Weights of a small mixture-of-experts language model, trained from scratch on English Wikipedia.
Experts: 64 experts in each of 6 layers, 2 picks a token, a sigmoid router, a shared expert of 64 neurons.
Below are experts of layer 5 (counted from 0) of a mixture-of-experts language model. Rows are named router (the router's row for the expert) and show model dimensions 64-127. Each number is 128 + 24 x the weight over its row's rms, rounded and kept within 0 to 255.
After each expert's rows: a language model's description of what the expert responds to. This comes from a sample of Wikipedia text that the model never trained on.

# expert 44
router [122  89  95 146 134 119 148 109 132 128 146 118  92 143 106 159 113 102 107 115 137 110 163 134 119 117 123 114 135 107 136 119  85  93 116 146 110 104 126 172 124 116 103 137 107 142 115 147 117 120 142 135 138  91 129 118 171 161 193 173 154  99  94 147]
It responds to: Time words and years in narrative history, such as year, season, until, became, 2020, plus as after known or served.

# expert 28
router [135 138 110 171  95 114 154 132 148 142 140 108 151 144 155 148 143 161 161 144 110 142  95 155 153 110 109 158 124 136 138 101 157 127 131  75 121 128 109 127 173 135 149 183 141 103 167 119  99 109 129 127 122 129  73 112 145 108 123 175 150 107 143 105]
It responds to: Words and letters right after == in section headings, like Personal life, See also, Preceded by, plus word-initial single letters.

# expert 0
router [146  71 149 162 149 150 145 147 143 121 153 108 141 128 103 140 159  93  75 173 120 161 154 100  86 144 157 117 120 131 152 122 122 134 152 157 112  96 134 141 103 142 122 140 108 144 122 130  97 124 135 136 154  96 116 109 110 114  70 153  86 135 147 155]
It responds to: Tokens in album personnel lists and band articles: instrument and role words like guitar, drums, singer, plus word-initial pieces cl, ac, fl, and list commas and line breaks.

# expert 18
router [124  88 104 132 138 129  89 145 119 116 150 144 105 129 134 188  93 133 138  99  94 139 133 121 119 148 144 146  92 170 158 103 121 100 121 113  88 129 111 181 119 104 157 132 141 148 136 139 155 131 101 130 153 146 210 136  94 136 151  84 152 119 153 130]
It responds to: Words like that, this, which, such, same, following, these, often introducing clauses, as in "an estimate is that", "By that time".

# expert 34
router [152 102 181 150 135 175 134 185  97 142 145 129 117 143 132 132 112 110 115 134  99 121 151 163 127 151 147 152  78 148 151 133 114  90 137 155  61 118 128 173 122 146  95 128 134 111  92 143 155 164 135 134 156 112 170 101 107  95 119  96 133 143 139 132]
It responds to: Closing quotation marks and parentheses after song titles or glosses, and the noun name in etymology sentences like The name.

# expert 39
router [ 82 126 160 135 117 110 120 150 128 144 150 137 176 107 111 140 141 163 117 130 115 135 112 105 106 127  93 137 168 144  93 103 109 132 147  80 145 178  90 118 137 117 114  93 174 129 113 123 144 113  64 169 110 139 137 135 152 147 106 139 135 108 121 142]
It responds to: Prepositions after verbs or participles, such as by, for, with, in, of, and sentence-opening After, During, Despite, While.

# expert 19
router [134 120 167 109 112 150 146 107 123 121 114 163 150 125 143 140 150 152 126 152 105 140 122 136 127 138 127 152 137 124 127 111 148 116 119 128 131 141  65 119 144 108 144 185 102 142 141 115 105 109 148 130  97  93 126 120  89 105 139 128 108 127  84 105]
It responds to: First three digits of four-digit years such as 199, 201, 186, in dates, career spans, and tables.

# expert 25
router [113 123  84 128 106  89 107  96 184  83 159 124 178 134 129 133 142 180 131 101 123 111  95  95 147 111 117 139 162 155 127 112 151 135 138 141 132 170 134 133 127 136 121 128 146 114 133 147  86 101 166 139 108 125  87 113 140 170 126 156 100 135 113 138]
It responds to: Letter pieces th, g, st inside words and ordinal suffixes: Sgt, Althusser, Thanks, grief, 19th, 3rd.

# expert 50
router [114 167  97 112 159 146 167 116 119 160 126 136 134 123 119  91 121 133  92 144 129 108 145  99  96 115  60 161 122 126 103 154 137 106 147  97 153 149 155 102 113 149 132 109 121 142 121 115 138  92 123 156 155 113 102 138 138 140 103 162 154 146 148 115]
It responds to: Biological classification vocabulary and list dashes in species articles, such as Genus, Family, -idae, species, Binomial, Phylum.

# expert 6
router [152 140 153 133 137 102 144 118 170  90 132 116 141 113 120  84 169 132 139 108 143 139 111 112  83 140 138 139 144 102 125 182 135 136 138 129 131 148 150 131 125  90 137  58 127 150 103 153 165 124 125 147 140 111 102 131 130 151 123 132 160 116 157  91]
It responds to: Middle or final subword pieces inside proper names and rare words, such as Gent-le-man, Char-ter, Ser-p-ell, Pres-cott.

# expert 23
router [114  76 165 122 114 144 114 118 102  94 121 139 119 143 231 152 145 130 141 116 105 119 109 136 144 128 149 108 106 162 104 101 108 134 132 167 101  97 143 179 164 127 146 135 126 174 118 149 140 114 172 123 135 122 141 116 117  99  93  68 149 152 164 143]
It responds to: Verbs of movement or change after a subject (went, came, fell, travel) and word-initial pieces like l in loses, looted, lanes; also year digits.

# expert 52
router [134 122 181 167 144 136 121 139  92 148 155 116 154 134 140 154 123 171 125 105 171 136  99 123 127 133 155 101 124 157 143 128 132 101 169 178  60 105 101 144  91 123 110 138 136 122 124 171 107 143 145 111 125 144 159 116 118 124 123 109 140 143 153 184]
It responds to: Abstract nouns following in, of, or for, such as in order to, use, treatment, preparation, need, addition.

# expert 53
router [146 108 130  96 156  94 105 126  92 113  68 148 154 111 108 113 154 100 149 159 133 104 131  75 143 145 140  96 130 137 146 113 110 124 118 180  70 120 122 133 125 172 119  95 121 133 143 138 138 117 159 123 118 142 146 124 125 159 108  90 142 163 128 161]
It responds to: Nouns in sports biographies and season summaries, such as goal in scored his first goal, Cup, League, playoffs, home runs.

# expert 57
router [143 106 168 146 137 138 129 164 110 122 141 114 132 132 169 141 121 127 121 145 143 123 113  92 131 154 139  97  92 137 134  86 114 104 128 192  91 112 112 146  83 128 121 156 106 156 158 136 122 147 139 101 147 149 144 114 107 138 110  48 130 143 165 162]
It responds to: Auxiliary and main verbs after relative subjects, such as were, was, has, included, plus given names like Thomas, Olivia, Emily in lists.

# expert 35
router [135 131 102 117 133 146 136 135 140  89  80 107 151 139  84 115 123  93 113 125 105 110 141  96 123 132 122 157 137 128 107 158 140 154 123 113 146 188 176 153 152  87 149 129 158  95 134 147 118 116  94 116 149 117 121 113 192  84 111 180  74 150 129 104]
It responds to: Colons and units in infobox or spec lists, such as Telephone code:, Installed power:, ft, mph, lb, £, ISBN digits.

# expert 24
router [123 119 164 133 116 132 122 131 144 139 125 121 135 141 159 125  94 127  91 157 153 101 104  95 104 135 180 101 104 139 140  88 113 129 120 163 118  99  94 119 109 132 105 135  95 121 136 154  90 142 128  82 113 124 144  87 116 130 120  85 139 101 158 151]
It responds to: Opening parentheses, quotation marks, square brackets and heading markers that start a quoted phrase or aside, like "serious concern", (1938– ), ==.

# expert 26
router [120 113 132 174 145 151 150 168 140 148 118 131  88 148 152 135 109  93 133 144 118 145 104 120 134 138 150 142 168 134  85 127 138 115 133 137 159 138 121 108 137 139 129 131 151 170 140 121  77 137 142 146 136 127  98 129 104 162  99 129 160 128 145 111]
It responds to: Country, state and major city names after in, United or New, such as States, York, Japan, France, often in infobox location fields.

# expert 42
router [147 118 173 113 162 110 135 149 121 149 139 133 152 113 179 159 141 131 119 150 124 137 140 107 163 164 121 135 105 152 117  86 112 117 115 194  98 106 107 130  94 124 132 167 134 145 168 127 108 134 142 119 155 151 161 113 105 111 131  70 154 151 143 157]
It responds to: The word of after abstract nouns like lack, height, accessibility, plus function words, commas and relational nouns like relationship, differences, situation.

# expert 46
router [158 138 143 123 143 139 137 125 128 144 155 119 119 136  89 143 110 113 101 189 105  87 159 152 117 130 108 163 108 108 169 138 135 116 109 131 143 132  90 122  85 133 144 113 138 114 134  85 102  97 118 119 131 116 146 103  91 120 107 141 117 129 146 114]
It responds to: Music release vocabulary and chart table punctuation, such as album, Billboard, Records, AllMusic, and parentheses after UK Albums.

# expert 4
router [ 79 156 132 127 144 140 107 111 109 128  95 135 104 146 111 102 155 137 117  81  90 103 121 154 102 135  94  99 130 104 153 183 144 134 155  99 163 134 123 100 133 113 116 138 146 133 145 135 115 112 116 100 122 140  70 159 123 124 122 113  97 132  99 113]
It responds to: Middle and end pieces of Latinate words such as imp-et-us, execution, practition-er, plus the space after months in dates.

# expert 8
router [147 148 118 118 130 147  92 106 124 119  64 111 120 109 125 102 131 167 178 125 131 102 134 171 131 103 165 133 116 133  82 135 129 133 122 116 150  83 129 137 105 122 125 110 107 147 141 137 141 122 146 149 141 107 142 137 112 137 125 143 108 115 154 129]
It responds to: Hyphenated and accented pieces inside French or German place and person names, such as -B in Bourg-en-Bresse, -S, d'Estaing, plus line breaks in infobox lists.

# expert 13
router [128 119 159 132 130 120 142 122 113 127  88 111 103 137 191 116 132 165 122 117 156 125  99 113 126 160  98  77  94 128 110 116 159 136 124 156  95 118 120 160 143 146  92 141  96 152 162 142 118  88 154 150 142 162 118  94 114 127 154 105 135 128 152 147]
It responds to: First piece of a lowercase word after an article or conjunction, often d-, res-, cons-, ad- (dormitory, diploma, doping, dissatisfaction).

# expert 51
router [133 123 128 129 107 142 108 122 128 152 124 134 118 140 145 130 125  92 123 117 121 100  91  96 124  99 142 109  99 118 185 114 124 143 127 157  79 104 146 131 114 125 112 122 130 146 132 155 160 158 138  99 135  87 134 129 130 122  85 121 132 167 144 144]
It responds to: Military words like Army, Air Force, Navy, Corps, Battle and War (World War II), in military history and service-record text.

# expert 29
router [151 191 117 136  99 115 154 153 121 139 101 149 133 123 132 147 112 139 127 102 170 109 154 112 114 159 134  96 115 121 118 115 136 153  92 108 184 121 160 166 115  95 115 154 172 170 147 131 100 123 129 136  91 121 172 117 154  95 139 168  73 110 113  92]
It responds to: LaTeX and formula tokens in math or chemistry text, such as backslash, frac, }\, hydro, acid, and the verb is after formulas.

# expert 3
router [110 132 154 142 139 157 100 167  98 119 154 105 130 148 139 134 116 134 106 141 154 104 138  77 102 136 144  78 106 162 134  94 102 135 125 172 133  95 117 149 104 119  96 128 130 137 156 143 142 138 156 109 120 158 104 128 111 141 107  55 106 132 112 178]
It responds to: Head nouns of institution and place names such as University, School, College, Street, Museum, often after the, National, State or Yale.

# expert 1
router [147 102 117 124 109  83 111 115  97 147 127 121 148 136 109 105 128 137 105 141 124 148  86 135 100 132 118  88 120 124 101 121 125 114 122 120 162 135 121  91 136 135 105 103 154 111  98 174 109 144 119 107 128 131 131 144  84 170 110 108  99 171 126  74]
It responds to: Middle fragments of proper nouns and words (ri, ric, airo, ives), plus head nouns of official names like Affairs, Justice, Representatives.

# expert 58
router [133 115 133 107 126 119 138  70 110 159 145 129 105 125 144 152 127  84 140 125 110 165 106 152 167 138 157 111 131 143  88 212 148 127 100  63 148 144 150 137 152 153 124 105 142  93 139  73 112 136 148 131 111 128 169 155 131 140 135 147  74 123 106 125]
It responds to: Word-internal pieces after an initial consonant in common English words, like wh-is-per, st-ro-de, h-ik-ing, plus dashes in lists and scores.

# expert 60
router [105 170  78 126 125 146 176 136 155 136 104 106 143  70  89 112  83 140 130  97 117 116 158 136 167 140 116  90 120 104 144 121 155 138 106  59 143 133 184 156 142 139 118 146 145 132 133 120 143  84 119 163  92 155 145 149 117 111 192 177 114 127 141 122]
It responds to: Field labels and punctuation in taxonomy, chemistry, gene and storm infoboxes: Scientific classification, Species, SMILES, MPC, colons, dashes, semicolons.